python train.py --n_layer=13 --n_experts=256 --d_shared_expert=128 --activation="cubed_relu" --moe_layers=[2, 3, 4, 5, 6, 7, 8, 9, 10, 11, 12] --router_logit_norm=1.0 --norm="rmsnorm" --lr=0.00765
Below are experts of layer 6 (counted from 0) of a mixture-of-experts language model. Rows are named router (the router's row for the expert), up (a neuron's input weights, with its number), down (a neuron's output weights, with its number) and show model dimensions 80-159. Each number is 128 + 32 x the weight over its row's rms, rounded and kept within 0 to 255.
After each expert's rows: "comes after" lists some tokens at least twice as common just before its tokens as in all text; "comes before" lists some tokens at least twice as common just after its tokens as in all text. This comes from a sample of Wikipedia text that the model never trained on. Tokens count by the router's weight.

# expert 165
router [126 137 116 128 100  97 105  94 125  94 108 133 136  74 131 141 162  94  71 118 135 137 164 101 134 101 135 132 129 126 113 153 114 136 147 127 155  89  65 130 177 126 163  81 222 110 152  90 117 144 150 129 172 107 120 123 119  86 147  30 165 173 142 144 151 120 161  67  74 119  92 147  80 118 117 155 146 144 138 147]
up0 [103 150 162 149 100 146 103 135 133 119 155 126 207 131 148 134 190 131 138 110 182 150  91 147 134 157  93 122 120 163 129 153 161 135 132 133 159  94 120 110 177 103 104 137  47 157 125 184 115 150 186 134  81 101 128 109 163 183 108 133 131 141 146 148 134 153 131 140 138  70  94 144 184 159  81 158 156  94 186 163]
down0 [167 126 120 142 124 144  47  96 126 142 106 107 131 137 101 172 120  82 131 153 152 167 146 187  92  68 137 170 101 142  74 129 139 101  93 131  67  84 145 210 142 136  99 146 125 118 131 112  87  98 102 125 102 103 105 136 173 179 114 150 100 146  96 150 114 100 127  76 122 131 119  71 175 103 193 115  84 105 121 159]
up1 [131 120 165 147 102 123 158 151  97  93 115 110 141 147 114 149 110 137 132 188 135 153 115  87 116 107 140 120  52  90  90 188 110 109 103 144 177  81 107  92 129 141  72 152  88 172  82 141  77 117 119 147 167 159 167 143 157 156 134 130 157 135 144  93 162 130  84 136 116 107 192 111  80 182  60 127  66 155 135 166]
down1 [162  92 128 215  96 143  84 162 156  87 106 113 135  80  71 144 129 119 174 132 138 138 199 103 153 101 134  99 175 139 111 170 138  90 161 151 113 105 141 166 151 124 127  66 163 149 139 103  84 123  90  71 125 153  95 121 103 146 151 111 120 144 146 168 126 147 137 120 157 121 116 171 175 158  96 182  87 106  83 124]
comes after: " in", "|", " 197", " 196", " 194", " 198"
comes before: " |", "),", "–19", "2,", "3", "6,"

# expert 135
router [142 118 100 135 138 138 124  73  85 137 165 150 104 124  88 162 134 115  90 200 137 230 188 100 152 153 153 105 140 136 107 122 113  96 107  57 141 106 131  91  71 131 213 123 169 100 132 103 147 143 149 107 125 119 115  86 124  46 118 102 179 170 142 100 104  91 165 114 144 116  66 189 143 116 184 139 170 120 136 121]
up0 [132 182 191 115 161 112 132  94 142 126 121 159 149  99  98 183 119 188 116 200 173 207 122  94 111 120  93 107 168  93  91 112 118 133 178 106 112 103 131 118 117  88  94 195 114 115 171 144 154 156 178 137 143 146 140  98 123 129  96 134 109 119 125 101 129 118 114 172  59 148 148 148 182 171 137 171 163  88 145 123]
down0 [ 92 179 131 105 168 105 125 159 132 107 179 158 124 116 114 155 123  88 143 123 150 120 110 133 160 113 168 177 116 109 128 112 141 132 130 166 116 120 137 141  83 232  93 113 154  53 172  81 123 123 140 141 101 114 132 197 133 178  90 160 151 129 116 111 178 124 112 103 114 162 114 150 111 116 146 123  91 157  84 137]
up1 [133 116 139 137 120 142 211 116 118 110 156 139  87 144  87 190  82 128 140 111 115 163 138 137  86 211 188 161 121 166 111 167  80 139 146 118 128 122  89 193 184 119  99 105  75 151  88 106  78 159 166  94 155 116  75 104 152 136 115 124 170 105 134  94 166 158 173  75 144 122 179 182 133 110 137 146  73 173 104 110]
down1 [116 152 161 177 183 146  91 132  65 149 104 106 185  89 136 150 129 115 155  93  93  77 143 104 114 147 105  93 149 177 164 125 142  99 104 149 130 195 107  60  55 124 105 112 140 207 116 131 193  94  90  86 109 102  72 141 204 184 129 138 100 153 164 150 123 138 101 157 128 118 124 156 115 146 138 130 175 162 118 105]
comes after: " |", ".", ")", "s.", ").", "|---|---|---|---|"
comes before: "|", "-", "\n", "|---|---|---|---", "|---|---|---|---|---|---|", "|---|---|---|---|---|"

# expert 9
router [110  93 173 172 204  79 130 102 151 111 122 111  98 136 126  87 160 178 105 148 152 159 140 113  93 148 136 154 125 102 110 123 115 160 144  96 168 106 113 181 139 157 182  93 146  97 116 125  87 174 154  74 154  65 117 146  89 107 163  71 108 107  58 137 141  85 128  86 103  99 138 207 126 129 141  75 181  89 141 159]
up0 [110 153 159 151 107 135 106 131 113  96  94  74 121 160 118 120 135 125 147 126 167 147 208 147 105 177 164 152 116 140 166 107  98 117 135 136 112 145 106 102 167 103 118 139 122 151 120 163 132 163 141 137  81 132 119 168 171 165 154 154 126 138 153 142 165 139 111 146 143 215 143 178 139 155 119 110 167 104 160 100]
down0 [166 184 154 120 175 105  96 121 147 153 136 164 100 152 104 141 106 136  67  89 108 173 150 190  90 104 140 171 119 160 129 142 136 150 143  96  98 146  70 134 114 119 127 178 176 110 101 187 133 111 175 104 187 131 164 137  90 154 121 101  97 215 103  98 142 124 187 123 138 127 206 165 100 117 162  86 140  97 141 106]
up1 [111  91 153 144 146 170 154 181 138 107 168  67 156  94 128  68 184 149 167 146  63 162 104  99  88 165 147  94  85 125 131 144 144 154 148 155  77 117 175 150 100 193 103 156 123 156 100 172  54 128 154 106 122 142 115  51  91  90 171 144 112 118 176 141 161 178 160 155 112 119 142  67 134  76 137 131 143  96 114 159]
down1 [148 108 129 151 177  75 186 142  68 144 135 117 103 149 135 128 145 130  85 199 200 171 138 141 157  79 146 143 156 102 149 136 109 124 146 110  58 108 144 152 126 136 139 127 185 117  98 144 113 178 140 117  95  92 136 176 145 115 116 102 136 113 137 106 100 110 128 108  89 111 144  89  54 143 120 120  96  92 125 101]
comes after: " |", "6", " New", "8", "7", "°"
comes before: " |", ";", "6", "8", "′", "2"

# expert 3
router [141 125 139 150 159  71 159 129 117 120 126 183 122 135 120  94 151 166 145  86 123  77 172 150 175  70 135 118 171 112 138 134 149 121  80 104 131 160 146 142 108 149 224  84 192  76 123  88 118 148 138 123 153  41 118 101 110   0 115  48  89 129 127 156 153  98 161 124  86 128  94 134  69 141 122 142 111 148 110 143]
up0 [ 62 141 124  98 107 147  87 177 161 143 165 108 154 133 169 136 117 129 170 196 136 104  84 120  76 183 109  89  75 141  87 110  77 137 106 100 162 162 126 148 127 123  92 156 109 176  75 121 133 119 178 152  70 164 143 115 136 163 110 185 145  92 102 162 169 160 120  43 151  95 103 140 150  84 128 109 142  56 111 111]
down0 [108 108  98 130 190 113 112 127  96 174 161 167 128  96 112 158 173 104  96 187 117 164 108 146 126 136 107  81  43 184 145 137 117  96 109 135 116  76 142 150 174 150 136 123 102 119 141 148 123 162 128 137 164 131 129  86 147 124 122 163 131 188 137 126 136  55 205  89  87 129 140 129  96 126 168 108  76 188 170 136]
up1 [126 131  91 132 137 143 126 152 109 159 116  74 139 112 109 133  75 171 136 179  75 105 128 121  99 170 164 122 166 150 137 140 106 100 128 122  92 122  68 121 184 144 122 183 142 152 124 180 116  99  65 107 118 158 136  84 169 152 163 142 100 163  92 124 110 133 210 142 131 165 124 193 146  80 117  99 165 151 117 144]
down1 [116  73  85 178 114 118  84 129 152 111 135  39 149 119 121  93 127  83 114 150  92 154 111 123  95 118 146 155 149 132 148  71 171 146 116 163 126 146  70 141 102  77 119  88 179 131 174  74 104 141  78 145 117 123 150 154 109 108 128 154 129 124 150 168 117 146 144 130 115 146 161 102 142 107 135 149 129 149 140 114]
comes after: " |", " 6", " 7", " 8", "6", " 9"
comes before: " |", "6", "7", "8", "9", "5"

# expert 82
router [106 141  82 101 124 151  96 104 157 164  93 126 179 148 116 112 164 147 114 150 160 140 148  57 119 101 134  84 140 136 120 101  93  76  78 136 160 134  74 142 159 162 226  77 180 120  94 152 136 107 114  94 179 121 142 151 117  95  87 108 128 158 210 106 147  98 151 121 149  75 116 158 123 143 151 113 128 137 117 152]
up0 [ 82  98  89 170 113 140 108 107  92 114 111 130 132  83 143 114  94 145 153 111 127 155 150 163 105 121 144 130 110 107 135 134 135 162 154 135 132 179  91 120 149  77 185 137 147 115 111 154 142 110 161  77  93 127 134 138  97 184  66 167 149 121 103 117 181 100  53 174 138  74 164  94 140 102 149  86 117 116 139 103]
down0 [128 158 133 150 161  88 128 149 183 180 170  99 160 154 180 163 192 111 134 147 129 162 125 167 123  80 155 146  90 119 172 179 157 117 185 137 181  94 109 172 193 127 130 104 164 176 100 108 130 154 127 105 134 123  92 145 176 166 164 132  92 125 133 114 121  65  59  79 137 121 140 111  94 115 138 143 106 109 109 160]
up1 [180 148 180  94  99 179 118 132  36 120 115 167 143 171 155 107 133 109  93 158 112 124 128 164 103 153  79 134 131 100 112 144 141  68 107 139 191 161 107 110 117 111  70 111  77 102 134  76 100  63  92 109 129 133 193 149  83 100  87 154  73 101 117 152 147 117 141 111  99 136 167 150 172 132 215 119  99 145 155 114]
down1 [146 143  79  90  87 140 159 181 147 128 136 158 126 180 180 139 100 203 150 121 159 144 167  79  84 121  80 101 140 109 158 104 138 109 147 172 107 166 152 163 103 182 105 164 130 176 175  96  76  65 124 120  96 107  70 152 103 131 122 124 139 134 118 115 128 107 138 148  88 129 124  97 150 161 154 155 162 139 158 150]
comes after: " |", ")", ".", " information", "es.", "6)"
comes before: "|", "-", "\n", "on,", "19", "retary"

# expert 150
router [142 161 130  86 133 135  97 116 152 134 103  90  47 126 148 182 148 196  93 133 137  66 106 123 105 104 136 145 152 116 129 156 115 103 167 125 220 118 106 154 214 163 163  77 141 145 152 104 171 138 159 159 142 105 122 102 136 126 148 123  64  91 142 149 116  95 132 123 161  94  80 135  78 148  63 152  68 205 128 123]
up0 [116 110 134 115 105 139 137 176 154 130 112 106 111  91 130 137  88 173 122 140 127 168 135 110 106 173  86 144 138 156 111 201  77 124  84 132 124  98 121 155  80 109  96 138 123 161  96 134 125 127 150 131 126 164 136  80 160 183 109 164 150  96 178 120 122 135  76 141  91  80 168 176 132 120  81 120 111 152  97  45]
down0 [168 152 137 119 143  90 145 114 144 195  95 172 134 142 149 121 164 138 157 137 172 110 155 180 104 204 141  96 134 132 208 115 145 104 140  94 108 118 147 181 117 156 111  76 147  96  83 152 130  79 140 183 136 115 110 179 168 165 136  90 143 149 145 155 121 134 132 103 100 118 119  80 106 151  80 159 112 157 102 117]
up1 [125 131 119 136  92 135 167 179 117 102 111 116 106 158 133 159 163 102 155 103 143 120 115 146  83  81  94  62 158 149 122 176 221 123 155 151 165 137 107 152 135  84 104 150 126 132 112 176 179 133 122 188  98 158 144  90 108 178  89 158 187 143 137 140 147 107  90  86 125  71 149 139  96  82 158 134 129 120  91 148]
down1 [139 134 160 106  87  78 100  85 184 147 128 146 129 118 110 151 139 128 152  73 134 130 106  83 136 132 100  85 144 102 127 170 141 148 105 179  72 106  68 152  98  97 120 185 161 127  69 116 136 124 164 145 101  99 137 112 119 149 127 134 129  94 165 123 145 121 176 109 113  93 114 122 110  91 174 131 127 135  89 176]
comes after: " ", ")", "\"", "a", "i", " 0"
comes before: "\n", " ", "-", " 1", " 0", " 6"

# expert 93
router [ 99 189 174  82 110  90 161 188 106  85 100 155 127 137 162 161 186 173 115 160 169 130 112  43 188 132 119 133 169  66 120 107 169 126  97 149 166  80  99  88 150 162 120  78 169 136  96  83 148 125 138 154  70 111 175 131 171 173 113 129 157 154 149 128 107 134 102 184 175 117 147 119 130 138 180 127 155 109 136 152]
up0 [113 175 114 123 162 126 151 171 135 127 147 113  99 107 196 128 131  91 150 111 179 160 108  82 177 140 142 134 146 128 145 148 154 129 140 143 159 102 101 119 109 142 168 177 161 136  87 104 139 130 143 114 139 154 105  79 147 100  71 132 144 117  68 119 156 148 187 137 179 123  89 137  58  92  96 166 164  95 157  64]
down0 [132 103 163 101 139  88 165 145 142 124 119  97 119 196 141 152  53 111 155  66 114 149 109 156 116 155 170 125 166 133  98  67 113 153 155 129 143 174  83 152 139 177 134 123 104  76  90 173  90 137  71 102 143 113 136 104 153  99 178 165 111 122 107 101 127  83 147 130 116 148 120  99 117  94 132 164 139 152 121 101]
up1 [143 141 102 116  90 163 110 109  85 149 139 123 165 113 144 143 121 163 152 128 137 106  93  43 131  89 134 105 179  98 111  82 112 154 137 171 158 119 128 128 119 140 108 210 163 132 134 149 154 184 143  70 201 125 165 113 166 164 161 152 154 150 126 133  86 125 157 135 110 109 131 140 168  71 114 133 186 110  93 110]
down1 [119 156 170 184 180 114 110 142 129 122 146 142 115  77 129 137 120  89 145 133 109 130  55 159 156 156 132 117 166 103  72 113 164 134 103 125 194 124 108 104 123 140 133 147 140 122 116 147 129 114  49  90 171 137  96 145 134 122 138 153 150  82 132  44 113  71  82 127 202 154 120  85 100 133 150  97 108 137 135 107]
comes after: ".", "\n", "s.", ")", " also==", "es."
comes before: "\n", "-", "|", " Party", " ", " No."